config.yaml
n_layer: 9
d_model: 128
n_experts: 256
experts_per_token: 8
d_expert: 32
d_shared_expert: 0
activation: "geglu"
moe_layers: [0, 1, 2, 3, 4, 5, 6, 7, 8]
router_score: "sigmoid"
normalize_top_k: false
routed_scale: 0.25
balance_loss: 0.00868
balance_bias: false
init_std_router: 0.0217
lr_router: 0.00119
vocab_size: 2048
norm: "rmsnorm"
norm_eps: 1e-05
tie_embeddings: true
optimizer: "muon_variant"
lr: 0.002
beta1: 0.9
grad_clip: 2.0
batch_tokens: 32768
seq_len: 1024
train_tokens: 277800000
steps: 8478
dataset: "wikipedia_en"
Below are experts of layer 6 (counted from 0) of a mixture-of-experts language model. Rows are named gate (a neuron's input weights, with its number), up (a neuron's input weights, with its number), down (a neuron's output weights, with its number) and show model dimensions 0-127. Each number is 128 + 24 x the weight over its row's rms, rounded and kept within 0 to 255.
Before each expert's rows: "mostly gets" lists some tokens that are sent to it at least half of the time. This comes from a sample of Wikipedia text that the model never trained on.

# expert 71
mostly gets: " James", "an", " Martin", "ina", "ana", " Thomas"
gate0 [158 142 130 140 146 125 112 153 132 124 116 153 163 200 164 111 130 135 149  92 167 119 141 107 126 148 104 156 163 165 137 114 100 107 107 156 121  75 112 135 146  98 122 114  97 146 116  97  92 129 152 151 122 150 112 134 102 103 145 159 129 165 156 133 144  78  99  86 141 111 126  88 118 159  98 154 129 103 117 108  80 113 155  96 149 118 145 174 141 139 148 132 157  93 132  93  82 111 113 120 128 146 136  89 117 128 118 141  96 142  85 145 129 122 165 131 108 106 139 115 120 132 162 162 142 144 121 117]
up0 [122  75  93 165 100 113 143 125 161 151 143 105 153  80 153 136 155  81 111 110  95  41 124 121 132 145 116 136 120 111 108 112  84 152 123 123 150 107 107 163 141 114 109 113 123 129 116 121 130 142 130  98 138  92 131 142 136 139 156 161 152 150 157 144 158 143 131 149 136 113 144 109 151 191 130 136 110 105 111 105 121 154 127  82 151 148 104 135 116 114 115 152 110  94 129 126 153  96 134 119 104 134 168 169 131 111 127 153 128 133 134  87 108 128 142 126 122 118 124 150 172 120 184 123 166 123 170 111]
down0 [128 147 117 110 124 137 141 132 124 116 165 139 114 131 144 103 148  68 107 106 150  96 145 111 100 140 122  98 137 136 131 158 105  83 138 142 108 122 131 135  95 172 123 113 149 122  95 147 112 106 128 173 117 170 171 158 142 133 100 127 109 121 150 157 138 160 102 145 129 152  78 134 127 134 100 165 138 139 171 179 158 107 143 123  59 117 174 162 119 112 137 112 135 120  63 132 129 139 122 142 114 119 109 165 110 159 159 135 143 105  86 154 127  85 160 153 121 157 118 112 112 152 129 129 130 106 110 134]

# expert 35
mostly gets: "ć", " M", "shire", " (", "й"
gate0 [137 124 145 156 142  98 119 123 112 121 158 144 170 139 180 122 135 104 109 120  83 117 142 122 150 126 158 132 101 127 120 130 120 147 141 151 129 114 119  71 183 125 112 127 125 111 128 132  82  99 138 146 149 137 130 162 131 114 114 144 106 130  99  95 136  83 145  80 144 128 122 143  99 133 111 139 187 147 107 146 114 166 196  91 142 120 110 114 138 125 108 110 132 130 122 101 120 106 106 107  83 160 128 101 145 146 117 120 135 142  66 142 160 174 107 144 133 105 172 106 171 120 154 111 132  92 154 139]
up0 [142 110 128 142 137 109 124 106 120  99 151 111 195 126 137 108  73 123 100 179  90  71 102  84 101 116 161 122 122 120 123 138 148 110 115 139 178  78 117 122 128 142 144 148 118 109 126 118 132 115 121 115 116 169 132 130 172 109 129 170 132 123 146 109 147 140 107 107 158 135 141 104  91  85  98 153 132 149 143 119 130 121 147 113  80 142 102 146 160 141 109 133 124 144 160 113 143 128  73 116 139 137 149  93 145 120 159 131 163 136 100 163 159 125 123 119 139  80 129  88 159 127 159 156 161 128 129 125]
down0 [162 107  54 136 119 142 128 109 137 121 105 136 135 127  95 135 145 126 162 145 127 137 125 155 144 115 133 111 137  79 172 131 106 138  96 135 165 125 113 138 126 108 154 143 158 125 107 135 137 120 158  84 113 139 102  98 122 134 103 147 139 120 118 108 124 145 145  81 204 142 149 151 158 160 111 125 148 149 142 107 129 121 123 119 103  99 115 169 159 173 144 118 105  98  87 104 165 125 102 109 150 133 169 133 131 121 161 108  80 106 129 114 144 164 108 127  90 125 128 153  63 128 122 154 108 116 140 102]

# expert 74
mostly gets: " Qu", " Comp", " cl", " f", " Art", " comp"
gate0 [129 136 188 129 132 167 106 132 134 113 120 137 166 143 120  88 105 156 121 117 130 171 121 136 123  79 150 133 112  94 113 169 114 123 129 118 134 141 106 118 168  95 148 156 128 174 122 141 147 145 122 141 110 126 100 105 133 105 155 147 144 159 158 101 143 132 112 127  91 136 111 152 146 132 101 166 133 140 174 117  93 156  99 173 134 136  85 134 160 138 159 105 116 109 124 102 100 139 123 114 129 105  93  85  97 141 141  92  98 118 166 164 142 148 130  83 146 110 108 110 132 155 155 101  89 107  81 147]
up0 [113 141 146 105 108 140 176 115 115 112  57 112 149 114 155 129 127 133 105  95 115 123 105 188 150 127  96 131 132 102 113 100 112 139 119 123 106 163 129 115 109 104 164  85 153 153 162 108 139 112 129 131  85 131 112 127  98 122 102 109 125 116 161 123 115 100 133 137 105 115 135 132 138 117 139 132 109 160 143 110 137 165 107 130 147 160  94 100 133 100 104 121 175 137 135 133 113 158  85 107  98  85  80  97 123 165 103 111 144 113  84 135 136  84 117 146 141  92  95 113 130 120 169 163 125 144  83 152]
down0 [116 144  59 121 128 113 138 101 146 107 131 113  78 130 136 100 110  93 159 153  78 130 150 120 141 157 137 140 124  86 130 152 124 125 135 128 129 150 121 100 143 131 135 121 144 122 162 158  82  94 112 114 134  93  85 128 124 110 159 122 119 152 128 138 133 147 148 121 114 137 158 106  93 111  88 110  96 128 144 159 132 132 133 107 116 134 121 159 134 197 185 146 107 123 134 188 144 150 109 135  90 145 131  91  91 113 169 138  95 112 135 111 143 156  92 113 126  87 151 147 147 146 140 114 139 159 167 114]

# expert 122
mostly gets: " N", " D", "Q", "J", " Z", " V"
gate3 [168 117 142 115 142 155  91  88 161 143  89 131  96 109 141  58  68 128 135 151 125 117 132 156  81 125 134 131 179 139  81 145 110 119 115 142 110 109 142 131 131 134 131 111 150 127 136 125 115 143 152 139 102 165 110 144 117 104 125 111 120 137 132 129 133 122 130 110 134  93 102 131 150 127 122 125 123  93 131 109 131 161 149 141 154 175 133 107 127 146 154 128 130  91 117 127 149  88 140 124 115  70  84 137 148  72 143 110 140 143  98 130 132 108 139 156 153 166  75 115 158 137 157 148 126  82 136  77]
up3 [185 155  95 147 166 163 144 136 140  99 103 143 134 104 134 106 114 114 126 149 175 122 140 123 139  99 118 112 140 138 138 139 159 105  99 171  96 124 156 137 106 117  78  91  98 106 135 109  75 181 134 138 136 107 131 143 101 155 147 109 116 172 133 127 124 142 108 135 127 105 165 127 110 135 117 110  93 112 111  83 125 155 111 126 103 100  98 129 117 177 105 137 116 106 136 116 164 115 124 101 159 100 143  75 139 133 123 155 115  85 150 126  95 158 120 140 120 154 112 133 175 166  96 100 118 134 147 119]
down3 [116 123 135 162 133 110 143  88 119 134 187 133 137 123 159 160 129 103  89  81 131 179 133 122 119  93 161  97 125 102 112 119 165 113 137 115 144 164 132  98 113 167 101 190 154  99 131 110 148 134  88 141 143 137 125  77 132 164 120 105 147 123 114 114  96 128 174 159  87 133 139 126  97 142 135 147 156 104 126 155 132 100 152 100 144 138 102 104 122  91 116 131 160 105 114 144  80 131 138 135 134 103 138 170 152 170 156 168 119 153 149 134 123 126 153 158 139 146 142 147 136  85 131 127 141 127 117 115]

# expert 209
mostly gets: " out", "After", " said", "b", " even"
gate0 [129 150 171 129 108 128 138 117 182 142 205 137 136 177 153 135  98 103  77 147 138 129  95  98 136  93 122  86 128 147 129 126 126 107  90 146 122 128 156 120 138 146 123 158 167 138 110 138 141 122 140 163 122 142 163 163 129 150 122 128 121 169  98 131 101 131 118 106 101 130 109 122 166 124 138 123 125  85 136  85 129 181 135 139 193 132 120 121 128 106 146 104 185 132  90 121 130 112  98 123 132 101 127 139 137 144 114 107 112 134 146 144 150 113  96 116 133 183 118 167 124 138 118  98 107 154 147 129]
up0 [131 144 132 122  87 129 128 139 108 149 152 167 123 132 130 126 128 139 105 134 141 133 126  84 115 137 110 149 113 118 143  63 125 106  84 137  73 188 173 120 147 133 145 158 179 138  92 123 104  98 104 114 111 137 150 122 120 115 140 151 132 143 127  96 153 140 120  89  82 121 118 129 100 118 156  68 156 105 138 155 109 126 116 154 188 132  90 158  73 139 132 139 118 110 132 114 162 115 138 122 128 111  95 162 153 138 136 114 140 106 158 175 142 141 146  98 134 159 145 160 141 121 108 126 157 122 104 126]
down0 [123 116  96 114 123 148 114 133 143 143 101 123 102 114 149 141 111 174 166  78 108 112 117 137 155  97 154 162 131 128  98 160  95 133 101 127 141 127 118 177 101 107 143 166 114  91 124 130 168 159 129  65 113 157 116 171 149  94 120 136 136 131 134 132 155 118 108 130 130 114 163 124 161 122 135 143 141  88 137 106 149 134 111 109  93 152 183 105 154 117 166 137  89 140  74 120 110 157 147 128 117 159 140 122 102 136 132 175 159 131 108  95 107 138 153 125 103 100 110 123 103  82 120 152 126 119  88 123]

# expert 109
mostly gets: " at", " of", " during", " near", " Mount", " for"
gate0 [134 122 124 145 167 129 103 172 105 144 128 140 109 121 163 128 105 125 137 162 152  81 127  81 100 134 118 105  84 149 133 150 118 116 108 136 149 117 172 124 129  72 138  89 139 111  98 127 169 126 118 110 124 145 114 153 118 136 116 129 133 102 129 153  98 149  92 115 124 100 125  94 145 157 125 141 123 138 108  98 120 137 110 138 114 156  92 110  95 152 147 101 136 115 129 158 160 114 151 103 102  60 108 154 115  91 132 134  98  86 120 129 150 178 103 132 116 176  95 140 133 145 114 106 145 174 183 142]
up0 [118  90 162 140 125  95  86 128 116  99 127 109 110 124 138  73 112 172  82 149 139 118 126 101 139 103 153  87 120 134 132 120 123 138 144 101 169 144 140 116 133 136 125 140 150 119  86 111 180  82 110  89 108 110 130 204 133 123  81  91 164  92 120 114 126  93  98 135 128 142 121 130 180 116 129 128 153 123 136 113 145 107 138 111 165 127 133 106 129 158  88 149 141 158  90 153 112  86 125 110  80 117 149 121 147 151 114  98 115 120 141 140 123 158 135 121 126 151  93 114 141 132 149 114 157 152 116 121]
down0 [155 132 131 165 128 115  84 120  97  93 131 111 137 147 135 141 125 159 129 169  89 101 150 132 115 161  91 127 110 153 138 126 118 122 132 171 169 166 143 130 115 129  92 179 104  91 102 160 108  82 123 131 103 130 139  90  95  73 142 106 124 118 134 117 120 142 111 150 116 108 123  99 133 144 140 106 127 133 114 107 144 168 127 127 108 135 139 143 105 139 135 125 164 146 131 127 161 128 116 125 130 154  88 171  79 144 129  88 164 157 148 183  85 142 128  74 119 153 104 114 119 138 160 147 135 145  90 141]